Experts of a small language model.
Size: 14 layers, width 512, vocabulary 32682, 112M parameters.
Experts: 64 experts in each of 13 layers, a softmax router.
Training: a variant of SOAP for the experts, 651M tokens, 4970 steps.
Below are experts of layer 4 (counted from 0) of a mixture-of-experts language model. Rows are named router (the router's row for the expert), down (a neuron's output weights, with its number) and show model dimensions 128-255. Each number is 200 + 40 x the weight over its row's rms, rounded and kept within 0 to 999.
Before each expert's rows: a language model's description of what the expert responds to. This comes from a sample of Wikipedia text that the model never trained on.

# expert 36
Determiners and possessives. Articles and possessive pronouns starting noun phrases, and the possessive 's after names, e.g. the, a, his, their, Presley's.
router,183,227,220,132,266,116,138,221,217,238,211,157,188,225,253,242,201,149,236,242,231,218,159,262,206,233,186,213,164,163,173,208,223,213,174,157,266,209,179,198,186,220,213,144,160,156,141,227,218,305,130,207,161,257,285,256,201,268,174,291,162,263,107,218,208,254,245,236,154,225,138,237,197,71,194,210,197,182,164,189,214,135,233,206,193,162,168,176,266,185,197,192,213,180,277,169,218,173,167,243,220,258,151,181,198,167,249,187,218,193,167,208,125,210,238,181,255,198,193,168,115,208,178,159,253,244,212,195
down0,252,213,257,175,166,166,146,248,139,218,247,211,210,124,177,275,289,287,229,205,280,203,188,170,151,267,185,178,150,159,181,187,190,186,167,169,267,262,196,178,229,184,177,161,166,192,179,247,267,281,163,161,209,173,256,193,250,193,143,136,190,166,180,223,181,243,206,173,244,208,123,190,175,113,250,162,214,200,253,224,127,171,230,176,269,250,203,166,252,177,235,254,149,153,213,139,203,191,192,158,240,203,203,180,212,210,236,209,226,198,259,181,212,188,212,257,218,245,218,213,195,221,179,213,252,188,178,208

# expert 27
Sports statistics context. Words and digits in sports reports and results tables, such as per game, tackle for loss, pen., lost, and score digits.
router,173,167,212,248,218,204,225,165,162,205,178,177,155,238,198,224,249,173,210,220,252,192,181,256,199,148,169,196,209,118,181,223,223,185,197,202,179,197,166,189,184,131,177,176,125,251,188,273,158,180,189,163,209,241,209,164,210,206,81,221,143,271,156,209,209,159,186,203,159,236,191,168,206,151,227,213,249,169,203,203,214,174,186,173,227,142,221,180,237,192,210,197,245,220,193,190,206,165,117,176,170,302,153,208,181,94,178,231,235,189,223,237,157,171,219,152,181,174,141,218,94,228,191,210,187,195,184,239
down0,123,226,222,147,195,202,251,246,212,237,217,225,203,165,222,203,257,235,222,136,204,176,210,208,202,163,215,192,148,162,176,175,214,234,142,244,161,140,180,202,197,206,115,229,161,280,205,191,210,297,137,222,238,173,208,249,148,172,100,246,94,255,235,330,214,219,205,216,138,203,185,213,203,210,227,138,181,221,233,236,233,193,233,189,220,174,151,173,244,245,161,196,194,248,271,162,193,196,179,175,270,181,173,242,212,128,147,196,168,153,151,198,282,195,186,212,171,193,209,187,198,183,208,126,203,204,186,252

# expert 48
Line breaks and brackets. Line breaks before headings or list items, and opening brackets or quotes, e.g. ( in tables, opening " of song titles.
router,254,207,165,223,177,248,208,256,252,161,196,182,136,130,207,259,231,131,211,225,210,182,266,174,116,246,207,211,220,209,177,182,211,236,234,120,223,165,217,213,184,199,186,230,198,143,181,144,250,252,148,238,192,201,95,232,200,160,259,163,167,241,110,223,259,234,160,138,229,197,163,169,204,183,231,233,175,208,224,251,203,224,200,182,285,169,203,252,191,216,178,131,236,262,173,259,228,202,140,208,230,200,217,191,221,191,196,248,260,222,220,210,183,168,223,241,215,213,193,217,219,131,180,191,207,175,177,199
down0,124,187,185,164,240,229,238,195,115,174,246,161,219,181,158,176,257,252,188,163,132,229,167,230,168,172,201,216,217,294,226,198,194,253,211,162,188,215,165,135,212,168,236,269,212,181,164,282,206,151,245,196,153,236,192,148,236,195,179,194,162,181,193,149,166,191,229,238,267,166,178,186,203,225,262,205,216,160,216,222,155,193,181,187,182,227,178,237,256,190,128,196,215,211,284,264,272,173,205,188,202,154,215,267,101,198,242,203,156,124,200,160,155,234,194,269,156,247,241,166,142,249,188,133,182,178,130,162

# expert 12
Adverbs, quantifiers, counts. The -ly endings of adverbs (promptly, evenly), plus quantity words like two, three, most, every and table pipes.
router,244,199,181,248,260,130,195,221,197,128,189,207,256,224,213,200,169,176,225,160,167,191,161,229,212,183,240,177,222,149,201,209,213,268,157,273,195,150,172,234,206,253,216,205,188,228,239,204,262,213,186,179,182,213,209,184,224,229,116,203,151,230,185,130,201,251,187,195,178,230,245,244,240,109,207,250,171,222,206,203,230,196,125,216,221,201,241,175,172,283,197,165,235,190,181,191,203,219,210,226,199,145,159,222,231,169,258,185,192,158,218,177,183,203,254,228,191,207,258,221,205,149,93,224,180,233,268,204
down0,230,180,151,250,203,237,235,223,190,266,238,216,200,218,229,181,165,203,183,200,200,179,184,210,159,145,185,177,217,282,226,150,77,233,179,225,145,187,198,149,264,183,238,191,174,245,126,127,168,256,189,202,219,194,208,133,210,170,123,185,147,222,189,220,218,178,167,224,217,215,203,234,129,183,170,198,262,174,186,210,205,205,219,244,187,181,271,136,249,179,260,210,230,216,214,235,195,145,237,187,178,251,148,132,240,208,146,207,231,174,199,170,166,230,242,95,212,142,132,222,227,163,199,208,176,136,221,176

# expert 9
Common nouns and suffixes. Ordinary nouns and noun or adjective word endings in running prose, e.g. body, area, concepts, consular, commissar.
router,159,211,162,140,232,194,177,141,172,235,135,258,229,191,244,199,166,220,188,177,259,244,155,196,239,187,236,258,253,269,179,202,148,172,208,193,221,238,259,165,171,119,154,202,248,219,178,216,176,219,258,191,177,239,197,187,121,227,267,173,197,202,154,157,202,270,222,239,65,180,285,177,264,304,151,206,155,228,261,221,197,235,243,220,211,176,139,184,202,212,246,140,261,141,222,195,208,173,128,160,168,180,190,238,211,230,231,168,250,184,144,160,237,219,226,180,223,199,324,122,245,208,167,150,213,198,191,181
down0,272,176,197,255,202,216,149,199,166,250,150,196,151,210,222,241,220,261,183,213,112,205,178,191,218,207,185,122,227,263,279,241,186,164,220,192,193,186,114,158,231,152,240,184,147,203,235,166,254,190,184,180,221,214,236,246,326,152,152,235,126,167,218,222,171,219,261,184,218,222,164,164,163,140,230,208,220,196,215,168,183,181,212,173,182,137,172,191,140,244,246,174,155,236,206,238,227,213,223,205,221,236,202,217,226,242,163,261,195,129,217,226,203,231,205,197,196,134,199,171,144,210,209,204,154,90,173,59

# expert 40
Prepositions after verbs. Prepositions and articles following verbs or nouns in prose, especially from, to, by, for, as in refrain from, related to, plus table pipes.
router,228,202,211,247,289,155,195,75,211,160,166,225,233,228,164,150,112,175,200,196,209,155,235,250,237,244,245,160,269,131,154,211,230,185,210,273,253,183,193,221,149,120,222,253,157,228,223,170,247,253,149,196,223,174,190,135,151,201,246,185,166,167,246,163,222,234,161,236,179,211,212,183,228,198,221,295,185,237,200,230,159,174,187,211,263,210,219,219,251,141,265,157,211,173,210,198,205,191,210,167,159,160,121,208,229,263,195,188,250,186,202,224,230,316,203,208,208,139,293,184,200,173,180,194,180,194,166,232
down0,146,219,163,134,202,262,200,193,203,203,230,159,183,208,152,165,171,212,168,177,208,276,147,214,238,156,176,142,219,240,245,203,195,169,231,190,196,300,188,209,166,226,161,168,99,206,191,195,225,131,138,208,180,196,177,155,220,261,141,212,219,244,180,172,192,202,188,233,157,120,183,278,204,205,246,286,174,158,140,269,189,197,208,180,208,200,194,298,224,184,236,182,155,263,154,220,214,273,118,233,125,196,197,200,134,277,135,254,196,203,198,152,244,249,153,184,148,168,205,175,212,201,155,180,190,242,166,219

# expert 0
Head nouns after determiners. Common nouns and noun suffixes heading a noun phrase after the or a, often before of, e.g. area, members, formation.
router,200,161,170,197,221,220,129,244,154,238,205,239,243,199,199,122,169,221,197,224,137,209,231,141,251,130,243,234,192,217,219,157,257,178,208,194,197,258,167,215,174,158,119,196,226,223,270,171,195,148,281,201,199,253,198,322,227,213,236,199,159,180,180,189,208,284,216,231,215,169,177,205,175,239,185,250,102,266,237,257,154,256,255,165,145,238,194,203,188,202,155,178,232,134,237,168,213,159,200,174,225,106,195,179,218,290,229,187,217,211,245,164,255,197,249,228,187,261,225,205,214,135,171,164,179,201,170,212
down0,139,246,158,181,185,106,222,195,182,153,195,189,264,230,231,275,238,232,125,207,248,136,201,216,228,184,234,177,138,269,220,238,226,152,251,185,190,266,172,176,215,228,192,224,232,140,263,202,184,170,133,170,163,211,151,208,181,198,172,259,169,186,182,130,282,99,214,156,170,176,216,205,139,166,182,205,209,170,252,207,184,204,242,222,155,237,270,278,183,221,139,244,141,242,258,237,275,202,133,144,193,215,162,108,128,200,208,226,147,203,217,125,202,206,171,157,210,153,178,233,230,212,267,238,228,194,177,171

# expert 39
Prepositions and articles. Prepositions and determiners, especially at, the, from, to, including away-game at in sports schedule tables and at least.
router,156,192,234,234,117,293,203,132,186,185,288,170,142,154,189,258,229,156,197,224,242,194,213,254,216,246,193,206,164,185,181,240,265,122,159,154,158,175,217,130,166,167,210,220,194,209,167,216,309,195,159,177,228,233,213,199,189,179,141,199,183,184,199,311,223,179,239,193,207,165,251,199,199,195,218,213,218,185,246,177,195,148,178,153,173,187,165,189,240,217,156,187,215,256,196,183,222,219,249,161,137,156,128,177,216,263,234,223,209,191,257,245,162,128,191,208,130,149,139,287,194,169,266,173,194,169,285,164
down0,177,193,222,210,219,204,232,176,142,163,252,153,224,288,226,231,231,179,119,226,205,215,250,162,241,242,178,210,216,205,110,201,149,196,275,174,230,134,171,201,201,163,215,217,172,182,247,193,304,180,137,217,236,114,158,153,170,180,191,204,168,247,201,191,152,161,216,194,213,178,199,207,252,198,224,169,213,187,233,170,139,185,183,173,248,152,138,117,154,99,202,180,168,136,187,179,253,216,212,281,258,108,176,152,163,251,147,187,232,232,183,241,203,221,218,162,184,197,246,224,234,187,260,259,174,148,129,250

# expert 20
Biography past-tense verbs. Past-tense verbs in biographies and reports such as took, played, served, married, signed, plus some table pipes and proper-name pieces.
router,197,171,192,214,159,291,182,159,210,171,157,189,192,221,232,238,155,170,247,223,235,207,266,200,209,234,171,140,182,183,166,240,203,205,198,273,140,169,229,181,168,200,240,235,210,245,173,204,231,153,203,207,223,226,230,148,221,161,201,281,161,192,141,196,186,170,191,226,195,246,183,195,128,290,191,239,235,226,268,109,190,208,221,149,251,188,213,253,238,153,173,186,199,165,197,175,231,166,284,180,153,252,175,203,222,217,262,253,199,197,183,235,233,214,212,130,196,160,133,271,132,298,277,256,162,181,274,208
down0,174,234,175,163,238,227,213,182,243,153,234,300,168,150,186,209,231,142,207,232,177,174,202,185,172,185,192,204,220,199,191,229,240,214,191,257,186,176,194,278,266,213,179,206,217,190,141,193,206,216,172,190,180,202,253,212,254,207,207,174,190,238,245,186,194,256,201,242,178,246,279,224,300,199,236,209,211,208,209,236,204,199,245,190,176,276,195,247,209,203,174,225,241,258,241,247,165,181,193,274,136,170,133,150,156,190,197,237,197,216,175,191,288,207,227,201,194,210,232,186,189,255,111,167,217,217,236,142

# expert 6
Prepositions and verbs. Prepositions like in, of, for, during, into, plus some past-tense action verbs such as founded, dispatched, built.
router,185,163,200,145,177,174,181,180,213,161,129,233,119,124,300,160,249,183,160,211,234,212,202,217,200,272,150,139,288,179,150,274,196,192,195,159,213,130,212,241,197,150,241,285,165,219,191,176,146,252,228,189,262,185,183,181,115,178,271,154,179,184,251,250,219,216,216,250,147,211,232,134,221,197,218,200,204,238,157,228,245,246,239,197,211,165,169,210,271,194,262,237,252,266,244,159,228,193,202,258,165,254,150,183,214,186,197,295,171,164,239,226,281,179,187,204,162,173,262,158,226,213,160,191,185,254,169,212
down0,158,167,82,242,127,218,212,150,135,216,193,206,166,190,285,229,248,159,226,219,150,214,171,247,143,192,159,202,163,174,156,186,267,230,192,285,202,238,178,238,181,229,148,158,233,209,156,215,162,157,190,157,195,205,168,200,251,199,238,281,201,166,228,106,201,204,252,270,193,238,146,197,190,214,220,153,214,233,299,168,240,185,207,195,185,217,163,208,124,182,203,215,232,137,190,235,313,162,198,210,108,110,251,191,181,197,177,199,213,231,187,196,253,142,206,169,200,213,193,219,186,136,277,258,212,208,181,254

# expert 21
Proper-name words, table pipes. Capitalized words inside names of places, organizations and events, such as World, District, College, plus pipe cells in lists and tables.
router,216,140,153,188,253,182,196,149,142,167,207,136,284,271,185,218,172,210,204,278,184,118,232,148,211,213,148,191,224,213,195,203,188,225,146,247,215,183,131,178,139,190,241,182,185,223,247,280,245,135,221,201,204,237,172,115,223,218,171,277,199,194,205,158,217,218,231,161,178,209,171,218,158,155,266,301,184,217,199,170,194,177,172,208,180,139,216,202,263,234,204,157,96,245,238,158,197,193,215,258,192,167,186,191,209,192,255,270,310,187,83,189,157,188,221,229,232,150,229,182,118,233,249,174,194,184,239,273
down0,191,231,252,191,246,225,198,218,199,238,246,196,217,222,293,186,206,219,229,210,182,207,189,174,224,260,206,195,201,236,177,221,226,218,176,197,161,187,121,124,183,260,244,190,159,184,256,238,130,215,146,243,189,142,200,186,165,191,250,198,150,180,194,135,131,249,263,160,278,243,264,247,168,190,220,203,181,194,231,195,267,257,225,212,194,159,226,159,247,153,254,221,227,130,172,165,235,262,180,177,176,251,235,203,107,190,187,261,147,171,275,187,169,166,164,167,172,209,225,142,272,245,168,218,162,246,132,191

# expert 7
Participles after copulas. Past participles and predicate words after was/is/to, especially known in "later known as", also named, built, released, published.
router,184,178,205,203,212,196,185,237,271,196,145,236,128,127,217,232,222,251,194,192,244,189,235,234,250,270,225,227,225,163,161,190,167,136,213,264,236,163,166,171,228,199,186,241,145,233,198,212,146,186,202,178,266,209,229,231,249,214,214,235,195,224,261,236,165,220,192,197,179,213,182,208,275,236,244,204,287,244,140,218,176,172,160,197,162,178,184,228,179,171,243,191,283,113,186,162,198,185,223,277,166,188,112,239,219,174,196,176,133,186,233,171,269,161,207,90,207,171,220,233,179,229,270,207,185,220,150,203
down0,247,246,182,137,216,180,266,215,173,224,234,191,195,195,159,188,228,213,170,265,200,244,226,170,144,232,92,264,166,250,166,187,216,224,214,154,213,304,279,192,147,190,188,294,218,246,164,313,261,227,183,297,261,193,206,154,224,233,299,273,164,214,178,238,170,182,235,166,179,253,215,248,265,233,255,212,198,181,205,224,216,212,203,206,156,235,195,171,211,233,200,221,201,257,157,155,138,215,188,278,239,220,226,194,226,148,184,127,180,183,171,232,229,219,203,134,201,164,247,253,162,236,199,190,207,174,277,213